Experts of a small language model.
Size: 9 layers, vocabulary 7298.
Experts: 256 GELU neurons an expert, 2 picks a token, a sigmoid router.
Training: a variant of SOAP for the experts, 837M tokens.
Below are experts of layer 4 (counted from 0) of a mixture-of-experts language model. Rows are named router (the router's row for the expert), up (a neuron's input weights, with its number), down (a neuron's output weights, with its number) and show model dimensions 160-319. Each number is 200 + 40 x the weight over its row's rms, rounded and kept within 0 to 999.
After each expert's rows: "comes before" lists some tokens at least twice as common just after its tokens as in all text; "mostly gets" lists some tokens that are sent to it at least half of the time. This comes from a sample of Wikipedia text that the model never trained on. Tokens count by the router's weight.

# expert 7
router,242,160,213,194,134,211,166,192,199,266,223,199,193,189,155,223,205,197,221,189,143,208,230,192,216,226,196,235,201,192,224,235,244,225,262,155,168,246,271,150,185,222,219,193,222,214,259,257,161,223,204,160,177,199,243,162,265,165,209,251,170,204,195,184,224,157,124,226,183,205,146,222,258,159,216,253,246,205,174,93,177,188,142,204,189,204,148,252,224,126,200,222,202,201,243,244,122,176,109,236,178,145,274,176,252,170,272,180,186,217,205,204,167,289,221,286,209,266,126,105,228,121,268,221,199,188,179,156,187,258,226,143,130,157,155,264,177,163,222,145,175,175,238,275,260,149,170,213,210,204,213,210,169,192,232,244,224,175,268,242
up0,168,201,209,204,253,196,119,170,143,228,193,204,223,248,216,191,158,170,245,187,133,199,245,207,119,209,136,225,178,157,223,214,173,217,231,152,151,239,260,180,240,211,189,185,261,282,150,214,195,230,225,206,172,223,168,236,168,172,178,184,199,218,194,188,212,266,127,222,228,197,200,225,117,152,150,247,248,228,199,146,232,112,157,226,210,164,276,199,248,165,216,191,161,224,241,173,247,129,214,195,228,213,178,246,227,157,217,257,245,177,189,219,146,205,223,127,241,193,173,226,166,101,167,281,190,207,218,108,237,256,213,221,203,171,237,267,206,156,179,149,251,200,188,227,285,263,155,92,224,250,143,176,204,230,249,238,219,208,246,163
down0,188,192,155,173,225,224,234,244,234,212,217,208,153,186,88,232,237,183,178,272,192,221,152,195,169,162,193,229,223,271,219,225,208,187,187,151,155,256,197,205,153,245,205,177,200,209,219,165,164,170,150,181,254,129,208,186,185,219,170,244,182,182,196,179,159,141,280,148,209,149,218,282,161,221,148,152,161,185,225,243,216,162,208,216,245,196,217,153,208,205,190,167,242,170,258,188,228,223,215,217,161,250,167,163,209,275,170,194,158,257,107,153,194,267,205,256,201,180,223,174,126,334,222,206,326,208,202,238,184,182,140,190,170,214,219,128,120,201,234,267,168,143,235,209,174,189,185,291,267,146,164,247,210,199,244,234,183,174,174,200
up1,212,206,97,191,276,177,141,136,194,145,206,100,160,160,201,192,158,215,186,147,189,215,241,247,232,214,261,221,170,235,221,229,279,309,188,193,178,184,217,208,163,155,233,246,233,199,175,202,201,194,130,177,212,209,215,223,225,188,201,208,224,282,196,176,210,207,240,316,135,219,124,281,183,121,177,292,139,233,223,180,183,246,218,199,185,216,188,221,236,229,166,174,254,226,139,270,182,209,199,230,185,254,118,236,146,189,186,222,199,193,222,168,226,205,204,207,201,218,148,215,232,177,210,230,198,183,146,189,275,265,199,221,150,158,187,206,169,276,165,207,220,206,183,276,191,358,231,247,230,185,175,237,315,194,284,130,241,241,199,263
down1,151,197,213,220,177,233,210,201,170,167,244,150,199,214,244,195,193,166,210,114,169,189,245,146,218,251,191,228,165,186,111,236,227,223,226,228,171,153,155,124,244,217,265,128,251,260,225,228,218,153,157,103,264,147,216,234,251,241,137,223,170,200,246,245,219,260,258,283,187,215,139,199,224,269,166,228,263,144,211,247,172,173,231,217,171,189,209,206,180,220,187,192,198,162,193,211,190,223,208,193,175,226,224,147,202,272,228,291,271,190,194,182,159,197,201,196,193,181,248,226,214,218,67,199,198,191,235,163,163,214,170,215,202,228,162,251,267,158,188,216,181,183,248,265,204,216,199,216,165,181,201,146,202,145,157,182,177,174,184,120
comes before: " to", " in", " of", " that", " by", "ed"
mostly gets: " announced", " used", " continued", " him", " said", " reported"

# expert 5
router,168,196,182,197,189,148,151,137,137,235,182,123,210,244,134,152,206,232,226,149,215,202,201,166,209,181,198,170,171,141,218,224,324,219,182,240,300,192,144,186,145,152,198,270,208,147,203,238,174,259,167,199,201,167,178,215,173,129,219,276,165,282,181,144,195,180,248,182,258,277,206,157,226,222,215,213,205,174,224,169,217,235,213,191,252,247,205,181,138,193,186,171,268,259,183,182,135,172,205,240,174,146,141,165,240,159,338,247,137,252,198,254,184,197,258,222,205,177,236,245,260,232,208,227,249,230,193,205,210,280,154,234,175,204,256,172,224,246,223,230,188,177,220,226,235,187,205,204,123,213,188,234,212,198,173,200,155,132,231,188
up0,220,170,190,189,258,138,154,156,198,217,193,202,151,158,252,130,241,175,147,177,217,224,192,196,212,187,142,239,230,192,157,136,279,174,185,264,235,167,178,179,146,206,173,222,177,226,223,217,215,231,207,243,172,215,159,226,156,234,196,199,219,254,215,208,210,257,205,285,175,196,181,157,197,170,165,234,224,217,219,217,160,252,197,185,168,147,152,181,173,168,216,291,233,218,155,221,228,194,143,241,228,155,208,235,242,264,248,299,236,198,227,231,260,180,208,212,187,182,175,206,235,192,181,236,284,175,243,205,156,177,163,110,203,133,210,143,221,234,237,244,131,162,191,260,210,174,228,198,181,178,180,262,220,220,169,245,177,170,182,222
down0,277,144,213,205,194,234,184,245,243,206,188,198,202,125,169,251,219,251,261,229,164,275,232,194,266,239,227,245,204,220,184,237,272,168,151,226,153,127,197,223,206,177,206,235,121,184,174,178,158,166,229,262,274,197,264,244,168,218,218,151,230,212,234,226,192,263,210,200,285,178,211,202,259,267,194,296,222,118,109,201,214,225,165,255,251,174,162,186,110,160,172,246,217,208,122,152,126,145,256,202,194,200,157,192,145,201,168,202,199,200,216,225,226,135,191,233,209,227,262,227,188,204,216,209,182,196,191,230,168,225,237,230,252,178,243,187,253,199,184,274,166,183,202,313,193,161,160,264,187,157,247,154,164,151,278,206,128,205,206,259
up1,212,202,205,164,205,167,176,236,257,197,194,158,252,181,210,182,219,225,237,162,194,243,180,240,221,172,230,109,178,194,117,159,222,225,164,228,228,258,181,213,165,148,203,167,237,166,236,168,240,242,249,238,193,194,224,242,199,247,183,155,172,163,239,214,238,221,224,188,255,226,266,206,228,267,210,148,205,208,222,276,196,204,178,232,190,183,204,238,156,122,275,259,111,202,233,188,181,119,174,216,262,193,206,234,183,198,273,251,186,193,214,176,232,215,155,165,207,191,180,138,147,207,183,200,231,238,181,174,86,213,214,222,113,188,182,222,271,194,137,196,230,165,152,232,259,178,289,223,172,183,149,306,210,232,238,162,209,202,143,216
down1,276,264,178,210,283,165,218,129,240,194,213,203,242,137,189,197,175,243,183,217,244,175,181,174,207,149,161,227,196,132,222,197,140,210,165,202,201,69,197,153,166,217,198,215,154,185,214,240,106,172,161,198,183,146,122,174,142,241,185,271,212,198,164,206,203,247,264,193,208,161,184,132,280,112,234,176,147,186,142,147,210,155,242,171,186,197,235,239,176,191,219,181,157,232,193,212,102,214,153,191,198,230,217,154,221,195,118,224,159,195,206,186,147,144,149,181,165,237,157,219,204,229,169,199,198,220,228,198,202,221,157,170,257,119,104,181,261,225,234,189,181,189,113,245,199,217,165,163,190,180,198,231,210,189,198,227,226,193,153,264
comes before: " |", " |\n", " ", "0", "1", "."
mostly gets: "/a", " –;", " —;", " −", " Apps", "°"

# expert 1
router,155,201,130,204,223,260,150,170,162,140,177,239,165,265,196,99,233,181,190,159,173,209,300,175,224,221,274,185,197,166,254,213,218,189,286,160,193,271,240,131,161,169,231,175,203,226,165,228,158,219,191,190,144,210,180,232,251,197,168,265,204,176,226,190,174,219,252,173,224,262,173,261,182,171,198,190,201,172,202,235,248,219,168,156,157,182,189,220,168,237,173,203,220,178,157,296,138,129,130,203,172,122,206,189,233,179,216,289,238,182,243,219,174,273,239,221,248,239,171,94,188,263,180,266,288,165,229,179,252,240,254,235,166,345,151,211,197,179,171,162,189,183,253,184,187,215,156,217,159,223,232,228,153,161,226,225,185,176,186,236
up0,209,205,175,162,182,224,236,200,211,214,190,192,163,282,203,200,255,243,151,157,250,148,120,254,253,216,162,222,175,194,233,195,109,176,236,294,215,232,234,148,202,124,197,187,195,218,211,193,140,241,256,222,192,240,265,204,204,95,190,219,217,143,222,202,149,185,170,188,217,154,206,229,265,202,268,181,298,148,216,240,193,214,154,210,164,214,188,149,172,166,112,199,237,176,132,179,218,225,168,182,174,210,254,202,247,189,255,272,154,274,241,237,242,161,159,256,172,199,161,206,212,286,231,204,243,201,130,175,193,173,184,161,204,253,198,198,194,206,200,175,225,177,181,194,196,186,168,171,228,240,203,154,198,190,198,145,223,164,201,247
down0,167,183,140,169,308,180,208,236,238,193,192,257,173,286,187,170,152,166,287,158,182,168,225,140,203,233,304,277,193,174,249,185,201,205,190,145,201,160,170,183,173,206,202,209,199,203,252,210,252,170,201,154,276,142,176,204,182,215,258,259,149,209,115,215,205,245,190,201,145,225,160,187,154,219,193,236,98,222,222,203,173,240,214,197,249,236,197,186,202,204,209,227,215,245,265,143,158,154,163,157,238,178,140,153,205,235,193,173,236,117,214,209,147,232,195,231,256,212,232,222,191,164,204,236,197,238,236,237,203,228,182,264,113,214,239,220,186,207,208,170,228,208,252,226,242,185,127,156,181,220,208,258,206,233,172,195,196,177,259,238
up1,125,175,227,205,172,140,235,164,134,202,198,195,260,275,203,211,153,199,213,146,249,121,167,173,232,159,204,189,237,197,200,290,146,238,185,190,213,187,243,160,172,210,205,216,222,168,179,258,230,220,200,155,263,177,182,268,249,187,235,203,275,181,201,189,237,240,215,286,155,282,165,200,145,264,288,252,294,200,214,255,164,207,234,253,256,185,199,149,162,170,282,173,202,266,153,226,180,209,180,236,217,231,225,197,228,235,184,227,209,207,279,201,214,155,219,128,190,175,220,162,174,240,222,188,205,136,215,203,151,260,268,199,195,209,188,126,210,185,159,197,176,116,179,185,175,245,166,120,171,172,258,197,169,235,303,213,164,210,210,215
down1,233,217,143,213,224,222,184,216,221,174,207,160,295,225,292,157,136,242,223,221,194,216,220,188,243,233,235,167,190,243,144,270,258,251,159,106,193,182,182,174,210,191,206,226,188,239,184,272,172,93,253,174,195,192,118,216,237,187,113,277,199,180,184,247,182,173,159,196,165,207,217,192,171,242,181,177,205,166,287,171,208,225,252,133,249,164,233,252,277,242,231,189,237,184,233,207,159,198,127,159,174,236,185,191,212,203,169,171,146,238,118,160,195,222,178,123,242,133,189,238,226,211,224,249,267,164,179,192,254,148,127,150,257,234,229,256,246,200,185,114,249,160,237,244,174,232,168,218,266,175,215,280,230,204,123,167,200,180,226,181
comes before: " the", " a", " his", " first", " an", " their"
mostly gets: " to", " his", " on", " in", " for", " into"

# expert 2
router,198,205,158,223,248,165,193,214,182,175,209,127,181,232,192,111,157,131,227,130,198,240,159,244,215,150,222,237,195,174,196,151,245,221,253,225,206,229,165,206,186,245,195,198,214,239,198,188,177,242,220,299,177,161,210,177,238,218,189,217,110,172,245,192,191,173,207,173,223,217,195,210,202,212,215,270,172,150,245,155,191,210,250,155,110,252,198,147,139,231,221,214,194,178,165,205,184,201,233,305,248,171,193,244,183,168,299,237,176,215,222,265,234,151,241,211,196,288,203,187,184,215,296,174,202,186,264,194,206,171,194,216,149,159,301,170,149,241,164,187,147,238,252,219,182,156,235,218,148,225,182,233,160,187,173,184,59,213,224,198
up0,200,233,205,158,123,201,187,138,217,157,215,191,134,202,196,207,277,211,192,238,223,194,205,198,197,174,162,182,193,257,205,190,215,129,105,226,161,195,236,181,249,162,181,227,193,261,155,186,144,252,239,231,168,253,241,101,134,198,193,193,169,175,107,162,197,138,206,178,222,162,188,255,199,246,187,139,178,176,183,267,247,262,217,207,148,221,207,215,160,216,204,269,198,132,161,186,197,224,175,198,159,252,222,171,205,107,148,125,177,196,287,210,289,237,249,160,238,216,266,221,281,197,231,208,224,227,183,230,182,207,223,212,163,171,211,151,201,211,164,149,87,192,253,134,138,161,143,209,176,164,207,233,215,96,283,168,186,114,228,195
down0,197,263,171,230,210,206,207,165,124,187,183,178,208,163,265,205,206,211,206,216,151,164,185,193,137,247,175,264,154,221,162,203,236,277,145,201,239,195,316,184,232,196,215,191,179,187,194,181,180,275,210,197,213,177,253,187,132,174,183,221,246,186,257,200,250,227,215,176,132,261,253,213,208,233,213,220,257,222,162,164,158,269,190,174,228,178,181,279,229,206,186,186,181,141,180,176,204,175,218,181,183,250,247,138,247,148,192,204,219,150,217,249,174,165,154,204,177,144,232,225,226,180,211,256,171,203,174,201,147,206,236,200,224,162,239,249,162,198,188,207,233,164,147,92,144,191,182,248,276,163,170,199,229,190,191,237,262,202,217,233
up1,177,181,186,272,265,162,248,184,90,165,213,170,200,150,178,150,188,220,168,182,156,143,216,189,257,226,197,160,140,157,158,220,241,186,255,79,245,200,193,234,160,220,215,210,183,208,207,246,247,215,254,140,179,157,256,272,203,248,210,184,227,187,174,177,262,124,238,184,282,188,140,203,228,180,297,262,279,221,276,197,209,214,191,214,123,245,213,169,193,207,169,256,205,177,232,187,237,175,217,175,226,219,132,202,142,202,226,192,211,188,194,278,169,208,220,275,236,139,294,149,206,208,237,186,183,192,151,203,154,208,189,227,198,145,235,202,259,177,149,179,142,106,243,179,146,245,170,212,212,204,192,165,204,224,226,231,219,221,159,297
down1,170,218,156,177,258,167,233,244,237,196,191,179,200,182,170,193,217,221,170,267,186,175,195,182,185,171,209,218,270,206,214,257,190,161,269,174,214,170,143,189,129,227,210,107,208,113,212,123,159,227,225,138,134,257,205,107,236,209,176,136,158,193,192,243,211,209,179,239,257,188,216,281,268,201,233,219,216,175,229,170,275,120,244,176,235,136,163,156,243,190,162,158,195,187,171,173,256,304,114,130,248,117,186,184,204,163,284,183,233,178,168,205,192,122,201,121,189,168,166,217,239,200,169,177,265,167,187,231,189,249,196,238,222,240,175,181,139,173,201,152,250,190,240,159,225,169,252,232,203,262,82,140,168,203,173,138,159,222,200,251
comes before: " ", "|", " a", " been", " not", " —"
mostly gets: " were", " was", " are", " is", " had", " has"

# expert 4
router,201,178,212,134,208,202,160,136,263,201,157,116,266,242,187,157,279,191,215,180,144,224,206,175,219,175,190,232,207,250,288,201,203,243,161,141,196,208,178,182,230,175,221,127,256,167,116,263,194,237,135,288,226,155,201,204,223,219,230,193,252,252,197,132,151,155,170,236,243,243,162,136,241,161,235,201,221,206,231,247,231,258,187,128,169,256,169,271,194,142,193,155,191,211,203,180,231,196,186,234,147,167,221,188,197,203,190,239,210,213,256,162,205,271,206,228,186,227,190,133,195,166,184,173,270,198,264,161,241,188,180,159,167,217,148,258,172,192,129,194,146,149,221,288,187,206,188,154,179,240,226,256,222,186,178,216,202,168,229,209
up0,181,180,145,121,191,203,247,169,162,175,197,218,220,254,168,198,190,239,143,157,211,212,168,168,204,268,185,191,164,195,172,130,241,126,165,231,232,149,131,193,202,167,159,221,188,289,208,280,233,212,120,220,198,202,243,264,198,173,251,127,267,237,250,152,176,234,241,200,259,240,241,151,170,211,151,213,181,214,160,250,216,239,188,141,180,177,238,301,139,300,296,191,168,229,237,169,167,172,205,275,255,169,155,213,209,183,189,205,124,156,195,188,207,217,226,186,159,171,184,190,281,241,200,201,188,199,232,175,180,245,188,171,192,212,223,234,188,180,261,259,132,138,244,209,245,179,178,151,198,208,188,217,190,221,192,186,191,153,184,230
down0,209,233,200,155,142,175,156,206,230,190,278,117,174,177,187,204,257,219,169,173,158,281,164,181,225,133,156,249,195,271,153,229,203,177,215,171,181,201,151,238,151,226,212,172,203,229,235,174,197,128,288,155,181,251,110,195,155,214,178,203,212,125,218,189,177,193,275,209,140,232,238,178,229,199,194,160,148,246,202,177,289,202,188,205,231,249,260,199,285,153,178,210,235,228,162,247,247,200,215,251,187,198,209,153,233,217,236,172,178,100,240,276,224,127,180,203,252,227,289,202,165,248,226,218,170,192,151,109,212,161,234,172,126,215,216,140,255,220,212,173,216,237,220,290,183,137,180,186,133,200,298,253,242,169,149,262,210,181,190,216
up1,223,288,194,214,228,180,172,274,189,271,226,172,177,200,155,242,182,211,178,168,209,213,208,150,197,213,223,138,218,211,170,218,155,208,229,188,119,205,188,151,165,239,240,191,238,296,174,211,202,182,113,188,210,244,209,134,146,281,196,256,188,205,181,141,272,196,222,216,167,185,260,151,196,220,178,223,183,214,238,181,203,207,142,171,175,204,157,188,170,241,178,187,246,195,234,217,263,147,158,155,144,221,135,181,254,174,228,159,252,210,162,148,170,228,68,215,235,184,237,188,206,243,149,188,341,267,206,202,205,167,283,177,148,177,277,194,196,170,86,219,197,211,236,262,225,225,201,199,165,297,171,230,219,179,164,228,280,197,212,187
down1,140,199,167,132,210,232,194,182,186,146,213,224,230,230,204,184,171,252,163,191,174,223,136,133,200,199,169,192,209,211,274,168,183,280,157,176,171,203,216,285,213,199,179,217,45,124,154,198,220,274,208,228,183,160,210,205,240,167,184,135,147,183,217,206,190,176,193,178,197,180,173,246,160,213,200,168,209,124,127,210,183,159,205,193,169,230,149,161,198,179,192,242,184,147,205,283,134,206,214,293,304,193,236,201,186,185,177,225,184,196,143,229,153,188,202,253,149,250,160,132,223,170,209,211,199,138,190,146,216,143,296,227,264,182,183,212,152,212,211,214,194,204,168,194,184,161,237,200,171,164,144,93,157,221,163,171,124,262,262,175
comes before: "20", "19", " ", "18", " in", "10"
mostly gets: " =\n\n", " July", " November", " October", " February", " December"

# expert 11
router,199,196,194,153,171,193,189,180,216,190,220,296,214,179,173,176,221,176,194,218,181,223,224,223,203,188,183,198,196,277,249,229,158,227,210,183,130,199,188,185,245,182,206,200,204,181,252,205,226,231,141,193,278,139,200,166,178,134,140,153,186,158,252,209,193,103,183,197,198,236,161,225,164,181,261,139,195,215,178,203,196,206,257,209,234,212,153,188,213,178,179,151,199,219,153,152,177,172,204,212,233,191,201,202,208,173,252,233,143,233,184,284,158,234,124,189,134,203,157,208,175,212,215,205,188,264,227,196,249,169,138,172,180,290,180,136,228,259,300,208,169,189,189,187,193,207,238,183,244,226,216,215,144,132,124,199,219,259,262,160
up0,145,206,223,143,237,154,170,160,215,239,263,206,183,241,204,221,277,169,251,101,228,220,158,259,204,238,204,213,214,146,204,170,237,203,214,224,208,220,194,188,170,170,172,148,156,192,257,179,138,263,245,179,211,192,280,207,251,223,175,238,209,165,235,223,216,182,243,191,188,244,188,149,234,226,154,180,76,202,185,127,212,178,183,225,260,85,151,206,227,183,179,196,208,247,112,147,203,282,227,167,178,162,259,186,219,261,223,259,161,208,211,198,196,148,199,238,168,236,287,236,256,240,139,132,214,170,200,174,176,252,202,168,227,246,219,159,291,140,249,190,257,185,214,170,247,198,174,180,152,223,190,257,278,276,235,187,206,233,174,139
down0,154,207,178,196,204,192,238,244,206,206,185,199,162,249,159,185,195,196,223,183,189,176,166,222,186,197,152,220,161,145,180,265,171,232,199,223,143,189,172,137,226,171,201,215,228,252,225,224,229,194,241,187,222,236,205,125,241,247,265,208,106,263,221,226,171,262,222,198,187,218,194,238,175,226,261,170,106,196,270,127,188,130,240,224,269,142,190,202,114,231,210,276,185,273,134,197,225,123,160,191,228,255,199,220,240,220,246,201,239,148,219,317,187,275,218,217,209,170,158,289,202,166,229,244,204,212,216,266,134,206,238,136,248,163,217,193,287,272,197,182,202,159,222,198,202,228,200,245,208,179,180,245,134,258,206,143,186,244,197,177
up1,246,224,190,206,186,198,173,233,217,186,202,239,170,100,278,227,137,182,205,176,143,150,145,189,310,228,238,148,206,219,226,132,130,155,194,199,177,131,218,152,209,182,151,174,144,158,215,192,249,206,178,239,243,210,260,232,151,169,188,168,107,167,235,168,251,133,258,184,234,200,290,179,187,209,277,240,206,130,149,247,171,198,236,225,205,205,173,212,188,185,190,119,102,216,195,277,224,247,167,217,231,182,238,167,245,191,216,249,275,186,152,187,226,227,243,234,204,189,254,113,148,131,164,198,116,218,190,235,268,123,192,165,247,172,157,225,143,149,157,170,190,255,209,235,214,272,187,182,244,288,144,180,142,273,190,214,192,158,178,213
down1,231,175,222,191,208,174,217,209,229,179,151,186,167,240,278,161,126,231,241,252,224,165,271,131,163,205,173,174,137,202,158,187,223,153,144,245,272,162,129,240,212,182,88,230,260,237,209,202,203,206,260,228,250,259,260,83,243,181,198,174,263,214,172,122,209,270,274,177,162,202,217,202,285,239,171,172,186,179,179,170,240,208,175,120,228,260,225,196,216,250,204,186,191,198,193,249,213,235,234,220,255,255,245,182,188,156,184,195,177,227,179,162,199,236,257,221,215,162,219,158,219,210,172,241,223,251,176,147,247,229,234,212,155,209,199,210,278,233,148,89,174,160,251,148,231,242,125,210,153,86,241,229,209,253,273,180,245,146,167,102
comes before: "-", ":", "|", "\n", "=", "=="
mostly gets: "\n", ")\n", "==", "===", " |\n\n", ".\n"

# expert 0
router,129,230,260,166,144,164,187,132,191,207,188,224,179,146,209,168,176,237,141,103,188,210,249,196,190,199,201,208,237,213,177,140,212,247,175,163,160,215,203,201,174,194,186,207,227,245,207,221,102,220,153,235,167,164,240,228,254,234,218,236,110,143,219,224,200,233,224,218,208,216,190,225,223,200,267,153,231,139,152,190,234,229,250,163,129,282,244,259,131,149,247,228,213,269,256,292,178,198,189,190,156,223,244,229,203,173,255,202,142,200,186,147,169,185,222,142,167,179,254,228,154,221,199,249,247,126,223,137,216,167,192,165,179,199,153,200,163,250,158,167,223,66,172,271,235,232,144,197,175,213,223,146,167,93,232,252,196,228,255,248
up0,270,220,235,147,199,168,109,209,200,170,287,251,252,253,176,275,269,115,194,227,191,253,218,179,176,205,190,203,247,208,248,244,237,242,166,196,173,185,226,148,114,168,164,143,174,223,127,268,139,201,205,214,182,211,228,151,168,240,217,291,276,312,260,185,145,218,227,233,314,197,238,110,198,177,179,171,171,167,137,145,217,188,191,214,214,238,220,267,162,226,237,256,142,213,129,187,188,270,169,235,226,159,274,199,162,259,177,233,188,243,161,216,250,156,239,260,115,241,180,249,232,196,228,228,194,269,135,186,202,221,298,218,179,235,234,125,239,218,104,284,205,152,234,163,172,236,174,202,135,163,180,209,209,195,238,228,209,222,266,179
down0,217,182,210,190,147,242,188,310,149,178,234,244,184,208,200,227,172,194,188,164,203,262,254,183,231,147,142,167,216,143,113,242,170,191,144,188,243,117,193,206,221,203,157,193,257,107,250,198,178,202,174,190,238,156,138,230,185,180,231,223,156,251,279,167,140,255,146,226,225,216,190,162,145,168,210,201,165,175,265,246,204,196,195,193,128,154,172,248,196,303,210,180,147,206,144,147,171,274,249,150,157,185,282,211,176,205,194,172,151,179,173,258,225,145,177,177,170,164,198,207,201,235,244,204,175,178,222,252,204,140,210,194,160,161,131,186,253,190,207,237,205,172,155,141,214,202,228,201,149,225,225,170,223,175,157,147,205,211,273,202
up1,248,172,215,194,200,181,218,227,178,223,239,199,171,195,239,166,182,148,199,247,140,252,218,217,195,236,182,184,205,212,193,209,196,235,274,152,183,194,201,144,115,217,256,196,252,258,215,132,183,241,263,187,148,147,194,211,125,280,152,213,198,185,174,206,180,204,156,252,165,172,204,155,151,256,238,195,200,171,208,191,183,210,160,221,160,268,163,210,179,160,227,163,198,144,231,221,248,225,233,172,218,205,127,207,236,232,266,211,254,212,241,222,243,254,217,182,285,192,179,225,230,210,212,171,234,175,193,162,175,263,197,159,213,221,139,132,147,221,199,170,184,233,265,159,208,225,141,241,187,164,211,208,253,189,163,146,160,267,171,222
down1,197,238,219,211,184,192,275,187,206,145,203,138,165,174,217,95,190,185,255,221,154,165,193,256,199,146,233,122,173,189,313,264,210,256,203,189,204,261,202,159,205,188,225,127,194,207,179,231,196,259,250,206,132,208,216,131,205,162,231,175,199,243,189,234,222,211,232,153,181,267,154,210,136,178,163,221,154,198,238,239,204,178,202,158,243,171,172,224,167,146,204,181,270,204,223,237,275,180,166,201,135,218,215,281,188,238,183,215,263,208,215,231,244,155,186,161,204,170,246,138,232,163,169,143,230,166,182,172,213,219,140,172,268,277,193,195,184,190,192,190,259,256,171,219,205,165,232,215,196,142,222,222,227,164,170,190,200,245,227,197
comes before: ")", ")\n", "19", "),", "20", "–"
mostly gets: " \"", " (", "(", " [", "(s"

# expert 15
router,156,185,236,217,134,146,163,146,126,172,187,161,190,206,115,123,206,186,146,180,180,262,194,275,205,197,191,212,224,180,213,203,258,193,176,207,167,204,165,182,192,214,265,191,209,250,209,200,92,220,138,152,169,194,176,171,202,210,225,231,153,139,258,147,218,243,161,183,184,198,181,224,267,131,238,169,167,170,212,227,262,175,249,166,220,250,175,208,143,73,183,186,237,221,210,166,137,156,143,203,232,240,241,235,265,140,206,215,207,263,207,225,75,201,176,204,118,212,239,191,238,201,194,194,264,206,248,153,258,255,193,166,189,192,270,170,226,258,303,144,236,217,200,261,186,142,157,186,149,231,216,204,199,188,191,210,188,135,220,239
up0,178,213,275,209,234,203,181,129,106,169,201,203,192,222,247,177,207,181,146,179,191,250,185,231,225,175,149,198,263,157,186,249,168,197,192,107,220,161,178,194,243,182,179,275,213,138,218,215,175,212,216,237,268,158,169,224,166,239,190,193,182,261,171,138,239,286,175,192,230,178,193,198,195,240,145,246,152,138,196,137,280,208,184,209,148,186,236,180,220,224,234,115,189,217,197,171,205,166,157,265,167,219,219,247,211,106,176,169,127,183,217,269,204,157,239,165,213,168,212,189,184,157,160,201,141,246,179,208,190,132,171,253,209,135,205,275,215,164,214,169,178,156,250,213,236,252,166,225,192,127,165,207,141,217,247,191,148,222,245,239
down0,147,251,236,195,215,169,186,205,186,212,223,265,210,179,217,229,192,223,255,186,201,216,280,271,107,215,207,174,198,147,243,215,209,154,213,167,138,168,155,216,290,217,164,261,229,184,177,187,256,158,205,253,240,168,225,176,278,118,186,259,242,202,216,240,195,175,180,187,197,156,277,170,192,260,211,164,227,146,171,201,168,218,91,214,219,195,199,211,218,242,233,161,264,150,140,224,203,164,242,199,155,157,105,245,212,175,223,286,197,127,161,189,275,190,244,223,187,208,197,246,229,186,238,213,165,256,214,186,178,180,218,235,192,216,181,156,150,205,162,207,280,265,208,175,217,173,236,201,174,209,205,181,259,221,142,188,182,223,304,199
up1,274,165,148,233,194,191,197,199,197,249,206,167,224,195,137,204,218,196,198,195,204,223,152,181,264,93,247,241,286,298,285,206,262,138,165,177,226,230,123,302,217,193,185,184,149,244,200,236,229,252,216,203,128,266,202,220,192,176,248,234,199,146,152,114,209,166,185,220,220,218,197,205,189,175,143,212,166,196,249,153,262,278,183,178,170,211,224,184,204,211,215,186,220,197,226,169,130,212,221,181,156,236,220,192,192,194,214,177,201,184,171,178,183,220,220,234,201,191,272,257,177,217,189,149,183,202,164,163,263,160,179,222,239,75,232,241,233,196,220,179,179,210,108,114,183,248,213,215,202,234,203,191,135,164,182,255,155,252,225,236
down1,298,171,224,248,182,188,234,210,241,145,194,207,172,237,151,197,115,155,259,208,213,226,193,175,318,190,227,215,263,194,219,238,186,202,242,169,236,216,194,233,168,176,158,120,217,124,214,170,151,220,243,133,263,156,191,164,156,206,164,213,226,231,237,149,251,273,182,187,188,219,234,179,189,158,238,217,190,142,172,134,236,259,183,156,171,202,245,180,146,206,170,139,251,194,249,212,194,187,144,248,117,285,173,153,170,142,261,194,173,181,226,165,235,172,156,274,215,286,206,175,172,222,223,184,184,100,225,180,187,269,234,216,212,218,232,252,247,188,207,217,204,182,177,128,192,160,190,128,93,200,243,233,221,178,238,236,242,215,224,215
comes before: " |", ";", " |\n", " (", ")", "\n"
mostly gets: "_", "\\", "э", "ы", " Airport", "ensis"